Weights of a small mixture-of-experts language model, trained from scratch on English Wikipedia.
Size: width 256, 86.9M parameters.
Experts: 64 experts in each of 13 layers, 192 ReLU neurons an expert, 2 picks a token, a sigmoid router, a shared expert of 192 neurons.
Training: a variant of SOAP for the experts, 1801M tokens, 6871 steps.
Below are experts of layer 2 (counted from 0) of a mixture-of-experts language model. Rows are named router (the router's row for the expert), up (a neuron's input weights, with its number), down (a neuron's output weights, with its number) and show model dimensions 0-127. Each number is 500 + 40 x the weight over its row's rms, rounded and kept within 0 to 999. Numbers have three digits each.
Before each expert's rows: "comes before" lists some tokens at least twice as common just after its tokens as in all text. This comes from a sample of Wikipedia text that the model never trained on. Tokens count by the router's weight.

# expert 11
comes before: "1", "2", "3", "4", "5", "6"
router:522464518540490413461566470444475497514521576539491419536487484482479481543485507566521528500623524451532493479442585515441541470497462489579526513539503483500537507502452471530457488499529508479478503515526583487467489472484535535503503541453502522495494516370409513544559501560494446527513532496484438483564524560517534468424450479485460497456366498497561454538559458508505464508466
up0:459447520541548423428562521514522540482482554539441468554619579461513497483533562503505527503507506439462464504577516542515537492450527479531479504475496512482513459492464439522502492492535471491450536531449519460566523494519480489555510490458488519550478530445450524530486544514491456523492580486463497468520416527496514497457492455437486501506485477542521484551486521499431510486508
down0:422557559456442503482506571541481479457538504476542495530439561498531520533495436534518443514485490540529446577493503456499491509493499554527491529433469509469524469421520524473471515516473465518494479520480521543501526523467387594489524532498485413489455533523505440581474499525469493553522448503525520447533546424505436502538530511554541492447568511522418435508532419528474534485470
up1:452452485490494519471515477487504494479555512493548443486426481501477551493450496530459514494615495479445470480538562517547569515469509490538465518539476414525494509494414554587516522529512591401555579515518499475532470479480525493535496477489538516461490539518472449467471556544550441562461526555494525530452481605520519510535504538531523465529447495575539490479516474584507422536474
down1:497458519476452456554486566551489447458438490472546507476536528530521465432532531550498498536406534574512531436485591556483475493511535526490449476459499509563542558489463461481559526529490486515478510498534466454431521511518500480509423442496465505499467410427493483489480557533485510505460488443502507483453430450531470481564539525447443437578486393447475490500501457515501465463502
up2:530532560572501501534554508433499449525482525477504468394462527558443483471546526464481572544514522515483485530509450497503469459468522491559539530484487499411544498466516495517528394524447527538552584443543449533537504582517455506452533495463568526479513519458465498516529524582527475467527520535448534414538610544532583434489507506483524504508425486463491443533597554511392504514563
down2:493382498443510521475434542519490505516504476526481493543537486507455532579471496558447447499424502524438466551465526465506527491410542458533476439498457450575448473483508488508471507544456472467515483493508526493518497612451549490530519449528513526496515503484530546450478458432548496504460480528518504496495593477488489444496520498552425479529581445408479522579531555468510509480510
up3:537485487562466517503452532497540526502542518457510524471513567400441502547473444504443517461545515487539463472446535495491475525498489525508460534538423531527496551514559535538463498493568495467425495568543540536473571546549576479529573573470543536467488491515470490437494481493561445485518508450516458531505454443545514484529518436522495488415465430518517467480454474501497462481535
down3:469541492493513505490510494499445439452471467492547576510533451550535565454487493467468514560589478473540412436538464516418548554518518521501519582511523476535515509515491533520465428510551468509572596522496552432492446501546507492488480471513505415493444463504551499520541427483479505459572559576525500513472553470438544504497553502470590509494574524531426513548576499421518519490505
up4:447561518534406454459491494397500545513518584529513459492431534495412467403501505555484510475563484489501497540528562449460536557524485483473473599582497564509504552416472485567494538504464560476593519451462517504527522522540529518503548499471473490491499521466533474517522537514500454531538555589447479563572488496531487525463525485491501457579508504529536480495510468508477502494467
down4:511518531504449457502524550551525513441429487562530526488518468546531509461443574467490575509486498524491508472490474537541535524503522559511481522499561500467428498509516474484529421527495483517514552544505540505450487513461462453533401537519481515516521501550500548491510467572458446428524464498461481478496502556542439414586460478493499485494500530500478535437577479496504542449557
up5:579527514548519494537527554546502523533570493570550472512489464430431531521523458547471473479558484526445479512470468497469561494523553522467481523434469528496463515519469478595412554502469456488527502455482545492575448606469535391504490580436484549530459480564428554507477538455465511492553533459488521550525479518554466510462547494402491517441508573547536480518480529485448468571534
down5:553446544523467528521462520472499408522475511484468505484516535491508475469519438464536531474545510479429541492542521465560487569527451493491538501514465456408529490483530556460483497491511483501478482486496586517430494518489539490473476494577491470440482599471492514514546505570556534470527522461549485501447539505519467486501458514520537491492486426531504566499531531443515530417500
up6:424511528425489518539443543540480488527526502564462534563403482505543476543542520486514473506516464537476529510536562464436513445493520581568531425510481508529459572463520536505423496383495439489499522491498571404573486538491509537563530494474447494533493509468422469508439534495406439549513516459437538463557490546514531458551460495447482500488445500535472482474514540495494437507507
down6:536480469510499528481491468479467553457535447487602541530514534535481544537472501481532559450495537562512424504446453479519464502385485503447472478588499497481532450521527529508503493537480532445434526525446472474496537521538511522452482466442501588479525463483544541551502481448580514526539514508532537518487442489474507541455518435564561522548568488483577479493479456524503511462471
up7:493532518515528439568466510551467560481496544585511369536449452484523486496526513500516556481522458438557506503472506468526500525436452533476433492450524470512483495478478461508471453502539536488509466479587481471482518482588559489593477528562538472560484578525434522464558479511528490444536579405583527491517549528484427526510489450458521502459452466476531492461524440503482560518460
down7:449565469532528465490512477436527484487499494518471510551441498516509547510550569509629506524438433394478461500438499530467516545495475505449496453514522471470442548456558518530517525547533511421509553533501496529508485468523487477530540533467480562482551577516474489504547500406573508561459501498495429573488498523462547547465546472518490601455500521522487502530489539509528569470470

# expert 43
comes before: "-", "|", "\n", "==", "=", "==="
router:569544487519445464460510544543598492497420495485573442423489490537433459528501462496475463498521510440471458612462464531527532486542525502510537469540447566432450512537487500460516511444479511509567613455478480474453492488518532513507411503486454429516492520448513524547550470571511497612466509461445521522494534509530512451492582404524516415520468518547456505490461462475530548484513
up0:512506507549522481505552484476394464522468535482505512438606425470508508410555520536537562527496571479490563522522508538522462520441501491497446536552524496488498475516440476482513537544557581507515503480482509516493522463547544526576474477515474485561494475497523447496490472528451520466469550500505472448503490565517536496526451562483608470541430530493471492494515469516446553494462
down0:446504493468550551460559472531534491456488456565554578549466546586505458505462556486477471520485509502490436456522488535481439532488486426540470530481458480500569483512507406490495506500469471502538429511519562505483488497447485501532486514475538543483485455474425448540535543509480494475572517447572437485534458561449520480419459438553493523498475507486443418521622483496410557508423
up1:482550516446523581477440508482602486481489519486443532410588519463488487505508500528491449521571488483575512483562472524521479485520552492443502529510454565498457509520476442521490513452505539555418503525469465446488445454540546582500607497475471531556493525492500523481548448471499484482536542511493461511515492517486452454497542551506543482474438503516508463419556558540446573487493
down1:513501462554578487485517557569516482523466428513506398578537502559435488548499456515514504483531480575554523593429449530487524500470429483503535548457558470472497368505539488423530468506548465551469541564540445434502520497546487471591416431447520420478529520509468450476492514517428460545528486465472512424524469475495510461458476493523463545459519552486452519527533551486497460517522
up2:578487476520477580536463405529459538473462510487407512492477506564516461485518492552528515472576492525494487571456552480504509445419481535445471527487388533502513519491542512468440467508517517500495414492543480404511597567442480494523558533512436490492454516417544501566516417543482484527513532575480493486474391484507462571548502447554491519510596527534489502445459455534472494458538
down2:450525499557474530534517426477507483510450511457486512557536448463550511482464547465481471519474498503472516437439445512532500492585548542473435501510491435526507503540540525525555510594499467483527563509474502520493517606466466548429552430514516536509544475519505517487468519540475550545473484397483590470541508512497505567506442463424453392451495491557530447538541461482411472468506
up3:531512545551449483535524510488423526483482512528449455464520442477395555481510543502532510503576465536512529493542423540560501500400437476418461592511480519579549504509453493474529526492424497503436487505556470521473492504571564529543503490545531517567547521495499564503457429496527453478454526523543510486546533491548448571512501474441551520470548504455509521540469422471468518417524
down3:526476428507487518503504503520523497488538493468499533546556490540487501453541502508455443475511474420470476453527607410422482506545526440476543497506454515471464547552551501506487474511549520480528523480533443452487501505480440413480468523429505560545474551467499497492576500561494473478520434453506446474468436551465530479527518519537439553589478433565520542477471491457497452504520
up4:496460519580496544502488543526538536500503519524486468476563497498466543451448543537516426490434437513516473587471486491439485466479499489534466500557505588410530476502426498443465510511507484549453574485441459514468483494530541500547424418532424465549525467452512475416516469560511557524539523493500450445524532506496529476406560490483520461454509534540498552485475495443508536522601
down4:442493448462557542555424433454488604508512451500477506496478524442530503488508497507479526527470475526516576492448426474513502513455460482512462550501474516490552460486478562465565553487527489493499578567512536542438510453539464572467549420504522466530508492447438546510529474512553483486411518506526532526481552515480455542507496498562557458446561544456533524558488547512515525452527
up5:505509486537437534418453597453531521507506453482523465437487541426572474473447500574491426455482494484515511493496526554528475424527512421483473471522484494483476474499502488437461474499464523581528427526503526466506527570461501542548457514516533533524527485504498495419528480519487479448485504489424476529477506459444474507520467441476502528524543526522510572580453499550440422458516
down5:562496471467531446460506510487441564450474497473486508599577508500508477449560499481484471474507461451509553495465542516440455497559562490444461453451506510504490545446431572551425438478458518513466476445475480496526488467474482493550537555483538517511517518580506470461380474449574561518455511409527490522542457515501531459510509516460530456575512493443529447478531478488593506439537
up6:473549443503544482512439533462458555500404451508505536495515471535460509492470555499431536494481480514520487496460537491440517508483505412517461495548429560487562484433527512525540546522512537524459610409487461462460471461514527466519453471487555513518469524454560520508400573526485524449568446534594487490512389537516453491477510534452485490467515444560542425594540474506418468457444
down6:492492538500420485489450496604470471544566508503482475438524535499557506465551422520462437514523513458535425552478463440547558537489484579517494475516543550530390467506532544517498443489509563450436504542518441443486554522473436509463522511507446484428489535425476465543496474561513495564455483517454466561486528471474523486534517475500526503549521558502552531495513543514476520533611
up7:526465487476457497512496515447466532522494452511459486427505532386428514490516514515514437534524588459542536568430467528442481477474438482493405483488578552507538510518463498479524456478437512473456503566493475498473573507464512445432465439569474411503496448515518493467493459469446561538516604482503554436526571441471574537516534474500505492467489458428457491499504459516458491534539
down7:537437555479573562521509493466474482522580505530506544521557486485427509498539535515486538572528466493474515436500470524501471526527555503385496522533534484497482480512464438508524451551469452469547456513420480457440444473508540489529537494488485470527428516587513485483513538453549520502539422435493515498454496533527531521517478495518428561488482485491406508450550529498501482507459

# expert 10
comes before: "1", "2", " |", "3", "4", "5"
router:511542480524557553507509521440629537501469507510527466496534492474547482543499509499486529499551550484540501462435539534490450510537463541542494506495434436578496495542549493526494556566498471416464449484456495480432485476445538513461415511513580543473506543563490475457550493507485472496432481551486477501531558509575449512474465471376476515415483504519468482605468499524531430443559
up0:511475476519483483501473466451511545518543460518446495491492435504517430490500377496436492493472450498511485495493512498588647524549521473458522550534510479580548482481461491454568582478539476488536516524478562450475572500536536469496486431513489540453447429525523516510468478418470485482499524496442406518521510504529490478549554516448505549501553488455461503426515425452533479487477
down0:531507475465444511446526465540578524415546518523556471467535509461510494460580554533519539523494461446490552473511534518509582514435479591531475527489450536537415544609440529511467501445526487512447609476593532458483570428497496520543547536482502467515517481496497463476575536525443504512505543510533541515520449552435536469496498475478492512507523500447482458556456517500537474520568
up1:527537506547451442519482510501532434485521494455532462507577462585529497539490534488467483487458467515452476501508461479576500441459457482519512500538473506493509499467522569499508523423520462445475483416427526444456508393442556525545439502524508543497474511477475534456521508501462401427442534501474507531510482529487499521525584476488511487459487488501499561488516508489504533510494
down1:486419552462491595435510495437519521516507537499471510490484471516593472561484454524493499462492476496508543496519466476516528560560521466593476589464467505498493463549516504588482439548499514495520457472564449515548454535459467514426530495523538499521512421537503460556561534524530572520480477528504521508459507576511521579502493512547521500422616520490484468476422519471545490499495
up2:544517543553449550492506531495517489484494504510539485447514440452497548465444477562497561429483501481525514560425516575526490448491520467578572492477490503548501510480466530578508494424481471532440508448481561498421584535477528583489449472483583485546462525434530441469505497467475523534511481461406540523518459500548549492497545450503485507513441514501606510453438502530436379501508
down2:484501479538495511523571495478568481501500473434551520529480503579401574506474485430430443515463459485452477457478543522519437497458558553510475513577525515476477463519564485474499481535522379503557548458478474559464493526450516541481474530510521464449492544463492446525493458431555535505573443569490481540519449492516514463521501508523502490535475500499537462575496559573577500481509
up3:513459509525514481454410588540505511478536500546525485417473485481555559464439532535483491487483539451462497442457471507516454481537522467583551511505491460479640521588479573565476539580562536491476495481441547537460465530435541491576529517618519517483499461541537508499567547462528553493462505552444449580582500471490534564511475486527503545507493509550479516578513579555483517488484
down3:496578469471421538506551449573491535430492455444497485496420423554428436465510461458520475492479548510468451441494583550576557491473488474587486483527474536513514521506487485530523450463480433557510456496559519578504558467533488478479496507453463491494508544443516509532474403516481469450443523505490544471503515561536485503524545496539526571543561536496513480523561492439561500455531
up4:449478493540549509491474512516509522539453500438479584420487571461518491472467474539496485523541512462484480494507548446494469563543454503505527529482420485561498529455542507495549536574492515471497427570527514517474511484487455525447495515521483493486470469539523531492551483487533436456465461560507539508521494512462520487505465483523470543581460491487627514517466503562441482524486
down4:516508472591509457528511557474542470494551513508517478517542550458432469503481448472520485568430571574470549454523395565504454579460503466572528461469490461544516434486558539423554534478450470485441561448517505499592504540486448518505509521523496561466492508476587560500477538533559481548527422520466447524467412515514510496460468523536485610496451470506439561414497525500504479463427
up5:534444504491478514493449547562505461506511426444500470454506542501536479467515532502468509456492534488449425485471446502577404479544493493493469427578435508428524490576459496547534469504471504513507419477479526443506496561515477537449423557476491543495523501553515484514549560444484513433497534405479559519495479566543503426518513509476519535446404491504516514483465464465487564460523
down5:498496475548538497514490520436470468457494511519489502503469488485473542563471460436539497482487544498512467514559510486534485502524527485488511469548549430500496533435513490469525520551559518496524499472447513500509460510489534541536566527504609540451516477491553504530523458505530529547517554509540571520500472478429506593527523409468496471512553450527480487493476500541539456561591
up6:544412516506521550562535548496443435560527503517511487481500507543566524496449490506453527498555505460406432451497433491550545468514495546465512526473425487453473488548525479582548434533457433501426521556517521440489465445455517534547496451536517492508514479552505521378546508511530490482505485521525420524573511496549466532468474475379550541469538452493482597489502462495509476503414
down6:492539509555465503484532453468524563571542470448466456547501507510529453487546469470450452513485459509410539523487441539466548449434577541551521533501495551501507531580558509448455503466556450487558498556528531409470417518447517517465476482495554480552495541458484495534467516436458524509478506443526553475452540471425511514513486548479533461499467495537563494558519452477464522483492
up7:526455534532546429498477459507506538462557494463490455521561543526560468479454505502507433430541462596477574484533549476521393550496467464479455510565488468570507462532558491468499493470579478513446490488405545433451471461458570491511566526444505518548516519499532501478550471566462488489512478495487499448465458506525484537424509389508530495510540568517522494443494515530523466451556
down7:479490444461485521482521506389415452495484555434553468522432506470528509434568572518504541543415542463493546495497465486519545449516547511487545476448535490438497491496555431570535456497444559510580543493479495535505477467511477545473475502490482576555526542514485505483510524556449545545392502517527463493444445588521515554597494542540540539552428519481478478498545483476552460484547